Experts of a small language model: 25.6M parameters, a variant of SOAP for the experts.
Below are experts of layer 3 (counted from 0) of a mixture-of-experts language model. Rows are named router (the router's row for the expert), up (a neuron's input weights, with its number) and show model dimensions 0-223. Each number is 128 + 24 x the weight over its row's rms, rounded and kept within 0 to 255.
Before each expert's rows: a language model's description of what the expert responds to. This comes from a sample of Wikipedia text that the model never trained on.

# expert 44
English name endings. Closing pieces of English-looking names and words, like -ch in Busch, -ton, -ter, -land, -ham, -ford, veterans, sister.
router [100 142 149 124 107 108 112 111 167 102 110 140 117 113 145 111 112 153  98  96 105 157  83 142 140 157 145 174 153 150  98 155 145 105 180 111 101 106 120 101  95 129 159 127 118  96  75 147 156  94 137 111 156 149 124 128 173  69 145 127 169 151 100 169 143 151 133 133 132 133  81 158 129 145  96 113 148  96 105  77 109 102 151 143 162 138 106 119 123 173 153  96 138 129 120 169 173 118 117 166  96 153 142  83 126  93 155 126 114 167 114 109 120 154  78 157 124 143 137 156 156 138 165 136 158 118 145 145 141 133  85 154 143 136 115 140  91 146 141 103 113  78 130 149 131 119 129 114 123  82  99 141 137 145 128 116 127 135 132 165 121 125  95 130 141  92 122 110 104 119 104 124 151 114 175 138 139 113 101 152 175  97 132 113 149 154 107 144 110 156 126  97  81 141 150 136 135 106  86 114 125 136 129 145 145 140  86 125 141 135 139 164 119 119 132 132 162 134 132 122 142  98 160 125]
up0 [130 149 142 155 106 107 103 140 117 121 130 112 110 125 186 134 131 130 139 140 129 113  92 145 108 141 154 109 118 162  71 122 149 122 144 129 153 147 148 118 119 163  79  92 111 119 149 101 132  87 111 132  65 112 146 115 140 120 123 139 147 141 112 120 112 114  89 157 158 129 146 117 139 164 121 139 124 127 132 127 133  71  90 141 108 143  72 130  93 126 116  90 120 114  95 132 145 179 127 107 153 110 163 137 126 120 119 120 122  78 134  98 117 125 148  96 125 156 123  99 104 133 113 172 150 167 120 104 113 180 104 138 116 134  88  97 153 146 129 109  71 155 102 135  96 200 107 157 161 158 131 138 103 144  83 134 132 143 114 149 106 119 124 153 129 133 131 143 179 157 122 117 141 113 154 149 135 163 106 150 181 163 177 175 128 162 117 102 121 103 152  93 127 135 106 125 150 124 139 112 134  98 126 126 141 112 160 173 143 135 149 112 166 124 114 142 129 119 139 121 185 117 129 151]
up1 [ 98 154 140 131 118 127 129 100 101 129 134 119 131 149 164 112 146 176 122  93 178 125  84 171 148 131 124 124 103 150  55 166 119 120 147  92 141 125 107 142 100 145 137 101 128 122 102 151 106 143 118 141 170 147 140 145 189 164 122 141 136 104 124 175 145 119 115 107 134 144  99 132 146 143  86 104  78 146 124 119 117 146 116 146 156 157 155 148 158 111 114 109 106 137 175 157 132 113 135 137 134 123 154 113 182 167  89 100 130 148  95 113 183 171 113  86 137 119 117 112 156 162 104 153 142 102 147  91 105 145 113 132 172 126 132 106 123 130 101  93 101  93 144 151 105 125 145 115 111 128 134 121  97  94  90 128 136  85 140 106 148 152 118  85 157 129 100 140 143 120 121 108 159 141 101  92 136  92  77 142 110 131 115 121 140 144 121 100  85 136 132 137 144 105 118 108 173 128 115 115 143 142 124 140 162 111 164  97 120 165  96 114 113  91 137 141 125 123 111 108 166 110 141 105]
up2 [173 124 111 104 140 155 120 124 114 116  86 100 118 132  83 104 107 112 154 164 174 172 168 161 149 150 125 133 144 134 105 121 112 140  61 116 131 127  56 151 146 128  76 150 153 108 169 111 141 132 154 134  93 149 133 128 107  87 103 113 125 141  96 170 145  94 137 142 104 144 103 131 149 106 134 122 117 101 101 143 161 132 126 136 127 115 141  96  73 129 139 125 151  85 157 117 150 138 134 150 151 105  99 137 137 156 114 135 125 143  71 172 144 157 140 146 141  92 150 120 117 133 142  99 135 110 119 138 142 133 147 130 129 100  93 145 113 133  83 121 111 116 120 145  85 126 168 112 129 141 149 164 130 117 164 128 134 128  78  94 123  95 148 125 169 100 132 134 123 129 140 123 145 124 127 106 124 101 159 118 157  83 120 153 129 112 124 143 145 174 174 142 114 182 107 141 152 134 111 137  92 125 165  73 134 126 154 146 119 111 116 177 113 144 161 163 141 148 122 128 138 136  96 165]
up3 [122 130 146 121 108 159 120 116 130 105 128 126 141  65 105 126 135 149 166 156 104 124 131 136 120 116  90 116 134 158 136 171 144 102 117 136 128 130 156  86 133 149 148 134 112 100 131 143  82 123 133 109  92 186 154 162 170  98 132 170 114 161 139 130  73 144  95  91 133  89 136 117 112 132 103 155 127 142 139 149 114  86 124 113 122  92 147 153 106 157 112 123 112 130 136 119 138 127 137 154  81 168 170  89 122 142 148 136 154 130 145 102 104 107 169 115 129 145 117 111 129 162 110 137 112 137 108 144 139 141  79  99 122  88  79 135 109 112 152 154 104 138 126 112 127 142 124 163 145 137 146  68 144 140 150 147 135 158 153 175 119 141 111 155 167 109 141 141 145 137  69 108 152  93 130 127 150 124  78 130 141 160 178 130 134 199 120 148 126 138 128 114  93 123 121 116 186 100 136  99 109 136 100 122 116 130 169 139 155 120 123 133 180 158 117  97 140 116 117 115 115 125 113  97]
up4 [104 142 101 138 162 117 156 145 139 134 163 125 190  95 112 120  92  95 153 125 119 117 151 118 132 107 161 140 121 135 106 127 133 141 115  97 115 129 137 107 149 115 158 119 112 134 120 144 112  60 145 128 188 128 164  93 155 151 100  50 140  94 153  82 130 162 136 163 139 132 148 112 106 139 131 114 112 172 143 153 160 129 111 156 103 157 131 154 112  96 103 158 127 158 112 156 150 104 124 132 129 138 165 118 117 149 135 187  97 133 106 123 136 100 130 140 106 169 107 160 144 131 140 154 144 123 121 100 129 158  98 105 110 122 175 121 120 151 168 183  85 126 147 149 148 125 130 115 107  85 119 144 152  95 132 143 131  86 141  94  91 117 134 114 135 130  99 125 137 144 110 124 129 140 116 125 139 147 171 146 111 101 157  98  83 147 125 109 137 115 124 114 140  79  98 147 183 124 142 158 133 146 103 130 138 123 124  97 156 146 144 168 141  66 103 100 124 123 138 101 100 135 140 130]
up5 [122 132 120 113 127 151 135 123  98 119 118 115 125 107 196 115 131 125 123 147  87  98 145 132  85 124 138 125 118 100 142 117 156 141 129 130 135 170  95 151 135 141 130 138 111 157 118 134 110 142 121 140 135 127 125 120 128 166 161 118 150 151 157 155 145 128 152 139 154 104 122 131 147 130 122 132 145 148 179 116 157 111  95 186 118 125 148 112 124 156 118 103 102 131 141 164 141 149  78  75 130  86 135 139 162 155 204 183  78 172  94 165 144  93  89 135  83 107  91 141  93  85 119  87 156 130 116 116 126 153 128 150 132 107 107 164 149 164 125  87 139 123 105 190 114  98 105 131 125  91 115 134 115 106 102 162 125 144  96 118 145 107 135 178 120 127 121 131 109 142 132 128 134 181 131 138 134 120 108 127 125 147 119 143 102 132  97 122 142 117 120 147 138 158  88 116 161 117 111 137 102 132 162 129 100 105 115 120 176  96 138 144 141 118 100 122 142 153 128 100 136 147 179 179]
up6 [104 162 157 154  96 118 123 115 119 180 124 124 168 158 149 134 150 147 117 106 138 148 100 129 114  83 102  98 139 100 144 134 136 136 124 116 161 148 100 156 190 135  89 153 107 142 107 145 140 141 148 125 140 134 144 105 161 126  91 121 126 109 138 128 148 115 138 191 154 132 122 117 128 115 120 123 118 113 152 118 119 122 110 160 175 125  83 147 157 115 132 178 118 185 126 129 140 111 136 129 120 151 129 158 139  80 157 125 168 145 140 133 151 148 181 159  81 139 170 100 127 148 116 129 115 103  82 143 144 145  78 161 127 143 169  76 139 112 148 107 161 116 172 149 149 148 137  89 143 110 115  74 105 106 134 152 113  63 137 138 151 111 161 112 106 119 111 140 111 121 138 153 126 134 152  91 158 175 111 142 135  92 102 121 144  88  88 103 123 149 149 150 123 144 117 109 133 109  97 119 148  96 122 120 145 162 122 117 102 139 147 109 148 114 127 122 126  94 131 135 163 124 116 167]
up7 [128  92  89 124 119 160 132 196 130 150 145  83 144 109 115 141 114 120 149 120 114 121 103 120 130 115  76 138 141 122 131 160 121 116 111 176 103 170  87  86 119 136 128 124 132 129 126 148 124 122 107 150 164 136 110 109 127 134 169  79 130 105 110 118 134 155 198 115  99 133 152 107 127 157  98 125 140  85 141 146 130 149 102 172  91 160 150 159 128 166 127 150 119  97 114 130 148 138 126  84 114 119  84 103 160  76 107 153 124 100 121 139 141 147 124 111 124 115 115 155 154 135 117 156 111 127  98  92 145 167 143 137 107  83 182 126 138 135 120 115 119 173 122  78 163 160 108 132 105 115 161 114 130  88 118 127 152 113 145 149 102 121  89 133  82 125  68 143 157 131 116 155 153 147 126 177 143 146 107 118 101  93  96 121 143  73 112 137 132 126 110 134 124 140 129 145 162 111 147 152 110 133 149 144 171 170 137 135 129 112 142 160 120 119 156 141 103 119 141  98 123 127 139 143]
up8 [ 93 152 121  81  82 129 156 133 152 143 158 128 147 120 131 130 127 111 156 150 118 121 135 137 117 118 119 142 107 156 130 116 127 155 115 110 102 151 108  87 144 114 127  82 113 113 119 100  67  86  90 140 126 139 103 172 119 102 117 134 151 144 137 104 108 123  97 151 121 125 162  97 139  80 178 120 149 176 155 100 142 101 116 137 123 158 147 132 118 114 140 142 118  83  95 106 133  95 170 134 124 161 122 112  85 176 159 137 178  85 138 157 137 134 163  78 147 104 138 124 135  84 125 140  90 145 142 102 102 123 122 108 161  99 148 137 150 118 162 127 154 154 138 129  96 136 139 169 113 104 128 111 120 155 114 148 153  95 154 108 103 120 126 167 101 113 119 162 153 144 130 126 181 133  98 132 159 174 109 150 103 132 136 136 109 134 129 135 138 108 149  94 114  91 174 118 182 133 134 106 128 149 109 145 121 148 118  94 130 144 140  98 138 187 150  94 142 100 121 153  98 147 152 133]
up9 [142 118 134 123 193 146 143 116 120 118 120 152  84  71 125  90  82 105 128 129 153 140 168 132 108 138 117 104 153 118 155  98 132 108 112 133 152 154 127 133 174 172 103 134 137 127 153 127 142 129 137 150  83 102 147  93 155 145 125 140 135 129 193 111 119 135 166 127  60  61 136 124 106 128 119  95 136 104 156 137 137  98 101  78 118 134 113 141 115 141 141 132 126 100 139 160 136 148 143  87  80 118 132 110 154 151 147 127 142 120 135 118 102 111 107 156  95 168 163 118 136 141 100 110 150 163 127 115 116 111 112 143 118 102 155 110 133 148 105 124 130 168 152 158 158 130  99 123 157 159 115 162 150 142 107 126 137 174 120 114 110 115  92  76 177 132  93 184 123 138 101 120 136 115 129 122 111 138 102 101 120 124 149 110  84 135 125 137 100 159 102 122 163 147 125 158  95 161  78 129 141 107 114 120 127 107 146 139  94 114 147 121 138 154 120 168 149 130 105  79 117 139 116 126]
up10 [134 133 132 137 142 121 136 139 146 167 149 112 111 134 131  91 113 116 120 164 115 133 157 132 126  91  98 101 128 150 129  97  97 104 110 119 122 113 127  83 104 106 108 101  99 100 129 150 139  97 129 136 104 157 117 107 106 141 147 112 144 124 101 121 134 113 108 118 123 144 131 110 109 129 120  83 131 126 148 138 108 124 140 141  62 166 140  88 137 140 119 171 127 120 159 159 197 166 109 117 131 104 157 125 119 145 148 117  73 157 142 145 109 106 123 124 136 102 132 113 157 104 127 140 175 148 156 142 128 155 104 110 146  51 116 121 148 130 137  95  80 141 140 134 121 112  92 105 144 164 157 134 143 119  43 155 124 108 109  98 106 136 141 156 137 136 166 142 145 141 133 157 141 128 106 132 170 121 126 142  92 128 141  94 119 136 113 117 146 149 103 174 129 149 156  94 121 134  70 148 132 102 147 149 173 113 134 110 100  91 122 157 143 143 153 160 156 134 118  98 125 174 140 203]
up11 [131 129  93 146 121 130 147 127 110 143 125 184 131  99 110 123 119 131 131  89 120 138 114 113 123 180 141 159 131  65 135 151 130 126 135 142 133 144 132 119 179 103 183 178 106  66 112  86 116  69 100 115 136 140 122 108 126 163 142 131  78 163 157  98 170 142 111 138 148 137 122 141 121 163 112 124 146 143 111 157 136 122 151  99 109 146 102  96 129 123 109 157 127 105 115  99 139 108 136  98 133 155 128 146 140 123  94 127 116 166 167 148 126 114 160 108 127 142 121 158 110  96 158 137 137 139  84 148 143 118 160 156 143 129  97 104 124 113 162 154 131 138 120 147 116 109  84  88 121 117 164 142 152 110 136 135 155 103 108 128 152 118 106 120 101 105 136 128  60 127 114  52 133 116 143 185 171 111 125 131 111 133 108  83  98  90 116  96 140  86 107 133 150 130 117 106 135 140 121 141 119 122 136  83 124 122 133 130 152 145 161 176 124  90 130 124 114 104 123 127 122 137  79 106]
up12 [ 67 121 103 111 153 106 135 126  99 115 162  70 147  92 121 150 178 154 139 120 149 113 149 106 126 112 136 135  95 129 144 130 138 124 140 130 106 132 109 131 134 127  81 150 154 146 102 128 159 201 106 129 179 156  81 111 110 122 128 109  99 116 123 141 168 112 151 141 111 142 127 178 116 135  92 131 147 101  90 123 149 129 124 133 111 172 100 151  99 190 124 100  92 121  76 138 149 125 164 129 140 149  97 171 102 124 135 146 170 105 141 121 123 139 120 125 146 132 132 140 151 149 125 116 144 133  83  86 126 116 141 136 161 134 150 141  71 138 128 162 107  72 143 161 116 133 127 103 113 141 113 114 125 125 107 147 142 158 107 146 111 134 126 119 114 119 125 117 120  92 166 119 139 170 175  79 102 144 179  98 134 106  91  94 113 123  96  73 144  99 137 113 174  88 110 131 137 143  87 121 164 131 135 132 142 124 112 122 117 123 139 135 113  94 114 147 146 125 115 153 141 119 116 133]
up13 [ 95 151 129 111  89  95 147 110  84 132 153 154 165  99 170  81 163 120 165 139 168 103 131 107 131 103 143 119 123 137 148 120 123 127 132 157  71 151 146  80 144 121  64 165 137 156  94 123 112 121  96 144 127 118 156 101 108 114 135 117 141 127 167 149 163 124 140 145 114 150 153 116 110 121 112 116 116 120 121 118 157 116 113 126 155 114 105 131 131 126 125  84 122 101  99  99  98  93 172 133 126 147 103  92 103 120 114 119  97 140 133 157 167 146 132 162 147  85 156 132 138 130 130 133 166 140 101 144 157 100 142 109 133 133 173 104 130 131 148 141 175 142 102 144 135 114 168 125 142 144 113 109 111 107 104 181 132 122 172 132 123  94 114 130 157  93 113 124 209 168 100  76 154 109 124 111 102 120  92  90 150 153 132  86 162 146 118 103 136  94 110 143  93 120 125 152 116 151 134 126 126 127 128 168 136 121 143 127 146 148 122  88 127 133 107 171 138 113  90 132 133 109  98 122]
up14 [ 95 152 138 102 116 110 146 120 101 111 144  74  90 150 102  86 147 148 136 131 146 142 151 132 140 128 125 152 110  99  90 129 112 193 147 109 157  84 146 141 143 153 125  78 139 138 173 109  93 125  96 140 109 162  99 167 128 103 178  85 126 141 104 171 110 137  82 135  98 138 162 135 118  90 144 169 125 142 114 131 126 123 133 136 174 134 116 128  96 134 149 108 132 103 159 161 137 135 120 119 190 106 118  96 112 117  87 121 138 140 122 135 151 138 104  95 150 114 126 134 182 161 126  91 115 109 145 146  81 120 107  89 108 138 118 167 106 135 105  90 147 142  81 115  97 158 142 112 116 134 101 119 146 124 146 132 119 102 164  84 127 184 125 133 154 143 116 157 133 133 137 112 127 137 147 141 103 131 128 103 128 108  95 132  99 129  54 127 160 160 122 124 110 141 103 142 143 112 124 116 119 137  99 106 122 131 123 174 144 138 174 115 120 158 136 108 106 145 125 145 165 141 106 139]
up15 [ 84 176 143 130 142  95  77 127  80 111 133 143 102 117 142 121  97 122 116 110 122 115 140 136 161 123 131 117 108 126 139 124 154 100 108 135 117 111 141 112  94  93 110 165 115 132 101 111 136 123 124 128 123  91 173 113 112 110 173 156 116 189 122 159 140 178  93 128 160 136 156 103 127 137 105 150 115 144 116 155 128  98  95 110 132 137 104  97 134 141 142 138 123 123 148 121 159  89 105 107 190 102 156 149 117 146 106 117 129 104  96 125 144 127 118 128 102 107 145 152 108 110 110 129 136 149 141 135 198 147 142 102 138 162 130 130 122 119  95 112 106 117 108 115 121 123 119 132  96 158 130 149 122 125 144 119 128 129 163 126 127 147  85 105 130 114 150 141 172 159 171 112 103 129  75 130  93 104 123 151 124 176 112 125 152 120 158 105 114 117 114 139 143 154 168 121  80 123 134 133 126  79 135  86 172 160  49 151 103  99 175 135 107  92 134 142  81 141 134  84 143 127 130 142]
up16 [122 133 142 112 105 148 135 142 112 123 140  73 158 122 139 103 114 130 155 130 126  83 134 118 128 133 110 103 138 119 134 109 120 130 121  83 148 116  93 144 135 131  93 138 123 105 104 126 127 146  90 203 156  99 112 167 162 136 106 118 124 138 108 110 165 113 105  77 124 118 159 117 116 124 107 117 146  91 181  66 124 137 124 137 106 135 166 151 118 107 202 147 110 116  93 124 128 143 134 110 131 136 107 132  85 107 110 133 151 145  99 155 175 139 136 125 116 141 120 113 153 132 120 141 118 140 105 112 141 146 131  92 149 135 120 118  90 118 130 108 153 114 155 150 107 179 125 163 122 135 111 118 101 106 137  75  87 127 119 118 134 109 124 137 118 138 105 168 123 107 168 158 113 103 122 106 155 132 146 136 171 175 106 129 173  65  82  98 175 160  94 164  81 128 119 130 144 154 147 141 105 137 106 154 158 113 156 114 123 105 157 133  92 127 136 179 132 118 138 123  92 128 168 134]
up17 [105  81 101  93 165 122 147  75  82 131 127 124 132 117 153 123 127 105 152 152 162 161 154 114 109 117 119 116 128 115  99 121 153  93 140 122  89 112 148 139 101 115  95 117 154 151 111 123 129 101 128 122 129 158 131 107 125  70 110 149  87 113  76 114 142 121 164 149 101 168 120  49 136 135 149 124 129 123 125 127 161 109 119 150 148 168 150 122 121 119 136 120 127 144 167 143 138  89 108  93 123 163 171 119 104 116  92 105 151 110 112 179 149 173 102 155 113 118 156 132 102 145 122  90 127 145  97 111 148 106 134 150 143 132  94 114 100 104 147 156 103 151 151 155 139 120 184 120  84 137  92 140 145 136 155 139 100 110 175 106 117 149 144 127 118 101 154 107 126 125 149  82 141 144 123 139 118 143  68 156 120  88 152 161 105 163 103 145 142 140 139 148 129 117 104 109  86  76 133 136 153 171 127 142 140 112 115 128 140 136 106  98 141 131 130 117 144 129 160 151 125 124  91 111]
up18 [135 134 127 151 105 139 116 130 104 138  79 120 124 150 121 139 141 118 110 127 140 154  83 104 133 128 131  80 116 139 101 132  93  87 124 142 134  90 118 119 107 134 150 136 174  81 128 150 137 123 161 122 134 116 122 159  86 122 127 101  69  66 172 122  82 137 102 116 118 155 104  93 115 136 110 101 147 118 136 108 150 107 103 160 114 124 126 145 147  84 158 134 157 138  91 140 134 112 134 129 145 189  98 145 102 112  76 117 102 148 178 134  92 129 137 124 152 122 108 129 147 119 136 169  86 128 141 116 155 141 109 114 154  87  88 122  98 111 177 144 110 114 151 140  83 136 128 202 146 152 126 134 108 136 123 109 160 119 151 134 124 134 206 172 160 123 119 109 173 125 119 120  89  97 143 153 136 129 143 106 157 140 126 106 137 144 152 106 113 130 114 147 119  99 143 119 106 109 150 147 134  92 139 153 114 111 141 126 116 100 133 140 157 112 101  90  99 131 157 136 156 130 123  83]
up19 [151  91 148 128 143 124 142 133 125 125 121 113 108  99 102 123  98 141 132 149 107 140 136 150 155  82 109 106 158 122 102 156 111 142 110 101 131  85  79 139  87 131 115 168 112  91 162 123 137 134 133 150 112 130  98 114 156 131  85  99 122 135  80 106 108 145 114 124 126 135 175 124 188 139 142 196 117 129  89 127  84 102 127 121 148 170 112 153 125 103  96 139  79 119  96 136 141 147 134 166 147 127 135 112 168 157 157 118 164 102 134  87 170 166 128 117  89 126 138 123 148 125 123 136 154 143 166 113 156 131 126 179 124 118 167 106 114 129 137 155 108 164 136  81 143 103 102 143 128 128 101 126  88 134 125 137  93 152 163  77 141 149 138 158 101 139 124 181 112 149 117 149 117 133 104 135 137 134 131 125 126 132 128 147 106 106 135 131 146 151 134 112  89 147 133 161 128 106 178 191  90 112 111 152 100 113 125 105  97 123 127 163 109 145 117 135  78 138 147  92 130 114 103 139]
up20 [108 144 142 125 155 122  93 162  94 150 134 166 144 131  95 130 161 115 194 161 127  97 106 118 124 120 103 107 124 157 152 129 156 133 143 137 136 108 114 137 142 153  95 143 126 135 149 153 127 168 117 127 143  66 157 167 109 142 143 160 103 129 136 111 145 141 151 144 135 114 132 146 119 120 111 149 139 130 129  83 145 123 145 143 147 170 123 111 157 117 121 153 136 102 131 142 148 129 119 122 144 116 119 175 142  89 158 123 131 145 133 173 142 114 120 146  83 136 146 169 153 116 114 177 178 130 137 106 110 112 158 134 147 138 138 100  84 140 165 105 137 107 149 106 118 153 131 108 149  96 144 155 174 149 147 164 112 171 119 136  99 126 117 128  79 120 155 132 140 111 114  99 128 154 134  87  99 122 159 104 145 125 116 137 202  75 122 150 175 131 130 157 138 118 119 117 175 130 156 135 122 147 190 172 143 163 116 141 174 150 130 124 135 163 114 168 109 112 144  98 129 101 153 176]
up21 [166 163 134 131 176 130 129 115 130 117 143 156  93 110  84  91 137 131 128 115 137 158 122 123 108 141 173 119 125  99 143 104 151 105 104 111 167  94  90 152 117 154 164 122 103 131  96 145 122 109 151 145 104 114 185  88 106 119 109 140 151 111 140 140 141 111 124 112 100 130 150 113 135 108 137 132 171  91 131 141 123 124 118 112 156 160 144 131 119 124  72 128 120 122 173 110 163 147 144 121 151 123 129 102 102 121 135 169 107 162 142 169  72 167 130 141 110 135 155 140  68 136 159 129  80 133 158  95 130 136 131 125 114 101 144 157 102 141 124 128 114  89 125 120 104 136  96  87 127  93 127 149  98  82 134 131 154 103 133 137 152 158 143 116 104 153  89 115 116 127 125 116 109  78 104 118 166 101 134 153 109 143 125 133 111  95 124 116 113 111 124 123 166 108 142 118 120 189 129 131 169 102 136  99  78 171  98 141 144 117 179 129 126 103 127 136  96 135 117 141 204 114 127 136]
up22 [125 126 141 183 122 137 130 116 117  97 105 115 187  85 137 101  53 122 132 135 160 145 126 140 127  91 119  91 153 138 145 115 128 107 115 127 119 131 145 154 167  96 119  78 128 164 171 110 158 124 149 146 148 140 136 165 113 137 146 164 120 122 155 111  89 154 157 108 113 108 140 115  99 113 165 123 112 109 131 114 111 147 125  94 133 116 163 132 126 158 133 146 147 121 118 180  97 123 100 133 128 162 171 134 145 124 146 147 171 115  93 176 134 117 164 176 154 116 148 130 124 153 109 109  75  98 140 124 105 148  98 145 155 118  98 121 144 135 144 131 102 146 123 129 134 153 158 123  73 122 105 173 135 189 149  91 132 134 114 101 133 154 150  85 146 157 111 128 113 128 113 135 126  89 155 139 117 181 132  89 118 132 153 144 117 120 154 173  88 127 150  91 114 138 172 152 143 124  91 167 165 119 100 130 146 109 147 118 161 127 114 125 117 157 112 132 123 136 117 125 108 159 151 129]
up23 [166 146 146  88 114  97 104 146  88 139 121 119 113 151 135  93 197 121 123  95 121 136 123 113 122 112 137 114  86  89  81 134 134 114 125 137 122  75 130 112 102 109 141 110 127 127 119 134 112 133  97  71 137  95 125 145 127 165 127 121 138 156 100 168 152 109 110 131 173 141 110 132 125  80 104 129 102 167 182 162 123 125 143 132 153 103 116 116 133 135 185 131 137 110 105 151 137 131 129 134 176 104 137 155 104 118 100  86 150 113  91 143 174 131 157  94 156 116 148 155 117  91 137 138  95 143 169 121 135 129 160  93 117 131 106 130 103 137 113 105  89 132 114 154 116 163 119 151  88 163  83 109 100 125 123 120 123 126 154 147 168 123 143 128 176 100 156 151 119 142 145 114 145 134  69 156 132 129 124 139 143 119 100 113 106 139 155 148 153 121 179 135 105 132 166 126 123 108 118 145 136 137 124 129 191 114  77 120  96 103 158 133 125 106 167 129 122 146 114 123 118 133 116 174]
up24 [ 85 178 131 158 171 190 125 104 142 150 154 153 133 133 140  88 101 148  88 138 116 116 162 144 134 104 200 147 113 128 148 140 119 142  99 122 139 134 117 102 158 121 104 128 179 144 165 139 123  87  97 119 132 130 164 125 133 128 143 183 115 116 138 110 158 133 118 142 138 202 117 115 131 145 155 124 122 131 103  96 108 102 118 108 114 147 112 125 105 108 111 155 127 103 140 138 134 124 117  62 111 165 120 157 148 142 144  82 121 115  95 107 146 134 140 134  82 112 159  94 111 180 125 139 115 118 127 167 114 148 133 126 166 122  99 134 158 146 159 102 112 129  94 117 172 101 138 120 110 168 141 110 135 103 132 137 122 131 135 119 104  67 111 105 138  80 118 196 127 115  92 121 132 120 115 142 127 151 144 110  99 114 129 116 149 124 159 126 151  80 114 162  95  97 123 148  79 139 128 131 119 138 160 113 135 132 108 106 102  98 159 126 161 101 124 106 125 131 110 130 121 132 161 128]
up25 [121 134 127 129 108 163 109 170  92 111 133 130 104 125 111 145  70 133 129 159 163 138 140 119 150 135 116 130 144 121 105 104  91 138  95 144  87 153 139 135 155 148 116 150 135 102 102 166  90 125 133 161 124 124 166  81 153  82 140 151  85  97 114 211 141 130 117 119 114 140 125  99 126 143 172  84 103 139  98 129 137 117 138 148 131 117 108  96 127 161 135 120 145 126  95 163 138 122 131 109  83 110 124  82 118 136 149 109 109 136 122 129  99 138 106 121  81 146 147 167 119 105 154 118  91 147 113 124 120 111 151 120  84 121 122 146 198 152 121 146 140 113 130 101 116 132 144 133  84 134 145  90 139 136  99 163 178 167 113 122 111 128 116 125 128 146  98 144  99 146 113 137 112 126 139 100 130  91 109 109  91 183 113 131 156 171  98  80 165 163 123 122 121 126 102 132 169 152 129 140 100 110  75 127 135 134 113 127 147 119 114 114  91 110 101 171 160 152 151 118 131 107 125 121]
up26 [ 94 154 105  80 110 137 134 114 114 139 153 191  75 144 105 155 112 131 120 118 135 107 146 128 153 148 144 155  79 115  88 112 131 135 149 137 111 114 164 166 114 179 107 189 115 117 147 166 119 156 100 150 119 137  99 141 147 124 114 147 146 112 146  96 133 100 123 142 135 165 152  85 113 103 158 133 125 115 138 123 158  97 145 127  97 160 178 121 135 153 132 129 120 156 124 190 122 147 153 159  89 155 144 104 148 151 151  99 148 138 122 175 109 124  87 131 150 118 124 159 127 107  96 128 161 135 130 136 113 163 108 164 128 171 161 141 103 105  81 121 131  99 180 150 113 112  98 134 154 169 131 137  83  81 154 152 126 121 126 131 106 117 104 152 145 125  99 121 136 123 134 107 162 135 128 121 140 137 137  99 147 174 137 120 109 110 140 124 111 109 137 136 140 153 144 140 107 128 163  70  96 116 101 141 121 113 102 148 102  74 136 128 123 128 166 152  96 151 117 142 103 153 145 116]
up27 [101 117 120 119 151 140 144 104 153 106 154 129 110 115  78 143  61 113 114 188 121 110 143 167 122 135 139  90 154 129 138 144  96 127 124 120 107 108 156 150 140 158 144 134 122 143 153 100 129 136  75 120 130 167 173  93 183 120  96 118 107  76 125 133 113 155 148 103 130 136 122 168 145 105 142 127 133 162 111 126 111 117 133 156 163 154  75 138 109 143 133 157 127 137 132 133 159 139 125 146 159 133 190 113 120 114 149 168 129  98 110  82 114 130 147 108 118 163 116 175 120 160 104 165  92 114  99 164  98 142 107 137 131 104 127 114 169 105  99 141 128 149 153 112 129  84 131 163 145 151 125 143 189 168 149 136 131 128 151 144 119 100 151 119 141 151 132  66  92 108  95 173 126  96 153 100 128 111 133 133 159 102 134 147  91 138 105 145 105 121 123 108 190  85  87 132 146 123 117 128 121 113 118 100 140 147 129 128 157 133 113 118 130 140  99 130 149 129 126 142 145 115 132 123]
up28 [125 141 100  77 105  72 110 118 110 142 151 134 137 112 160 125 123 108 158 162 152 103 125 143 132 130 110 119 130  78 111 170 150 106 152 152 142 118 124 145 133 103 119 109 114 164 144 118 100 186 102 156 146 120 153 166 156 100 127 141 118 171 121 138 170 114 148 189 129 119 136 122 112 138 157 139 163 102 124 126 118 159 141  93 125  97 135  97 150 173 109 145 102 169 158 100 149 134 113 100 131 160 139 110 108 102 114 128  97 138 124 184 154 136 162 139 153 157 147 175 132 138 190 105 125 115 133 127 106  94 136 165 171 135 142 137 132 110 116 135 146 109 119 155 137 150 124 144 129  83 157 106 173 108 128 131 134 167 158 115 154 182 148 135 134 133 127 132 144  73 144 105 148 153  99 125 133 130 143 104 117 149 149 138 121 115 122 148 144 121 138 145 117 110 165 110 145 125  96 151 178 125 124 141 113 105 106 124  96 123 121 147  92  99 124 192 152 113 155 179 135 154 129 169]
up29 [158 126 120 151 188 119 102 123 100 121  94 169 128 160 129 147 122 146  89 112 129 117 145 112 141 112 150 153 117  93 137 157 155 136 122 101  99 125 133 133 133 127 112 132 125 144 155  87  96 115 137 134 136  93 143 165 116 106 130 178 127 124 131 104 155 170 133 115  87 126 119 166 204 141 127  90 111 122 121 166 118 109 123  95 176 139  87 146 120 120 160 169  98 115 111 172 170 100 181 159 137 144 108 129 121 147 147 142 157  92 127 132 143 123 133 132 117 145 125 132 135 138 130 151 118 156 135 131 106 116 120 189 144 132 139 123 106 112 100 110  89 202 179 112 115 114 109 134 107 136 161 133 149 133 131 138 119 153 123 125 156 113 109 121 124 140 127 122 109 144  87 155 131  90 107  91 104 106 127 179 106 157 104 135 147 136 173 134  96 144 104 174 152 126 101 105 147 120 130  76 112 123 109 161 117 102 104 156 120 115 127  98 111 141 120 114  78 117 116 125 134  89 124  70]
up30 [ 95 130 139 124 153  69 133 152 128 114 147 131 109  97 135 147 166 131 111 110 157 180 143 115 113 136 140 116  91 137 150 110 122 103 114  88 154 150 112 133 111 111 104 139 131 103 123 137 180  95 117 148 117 106 119 127 150 163 103 138 109 111 114  79 145  48 113 115 118 127  80 127 163 129 109  95 119 110 156  89 121  86 138 142  85  96 134 122 107 110 143 110 149 131 157 129 155 130 150 119 116 112 148 135  73 111 141 111 122 158 133 127 107 112 138 104  83 147 145 109  98 121 119 141 143 168 109  83 123 121 160 183 132 139 151 102 121 145 131 169 155  81 128 130 167 139 145 115 127 144 127 130 100 116 149 145  77 155 159 133 131 167 125 104 139 138 117 118 138 157 147 107 143  91 161 102 183 145 123 123 122 147 134 106 116 154 110 115 107 119  74 135  91 123 128  94 160 139 120 175 119 166 132 125 109 116 139 123 182 167 111 158 139 149 111 151 147 111 113 113 114  98 124 184]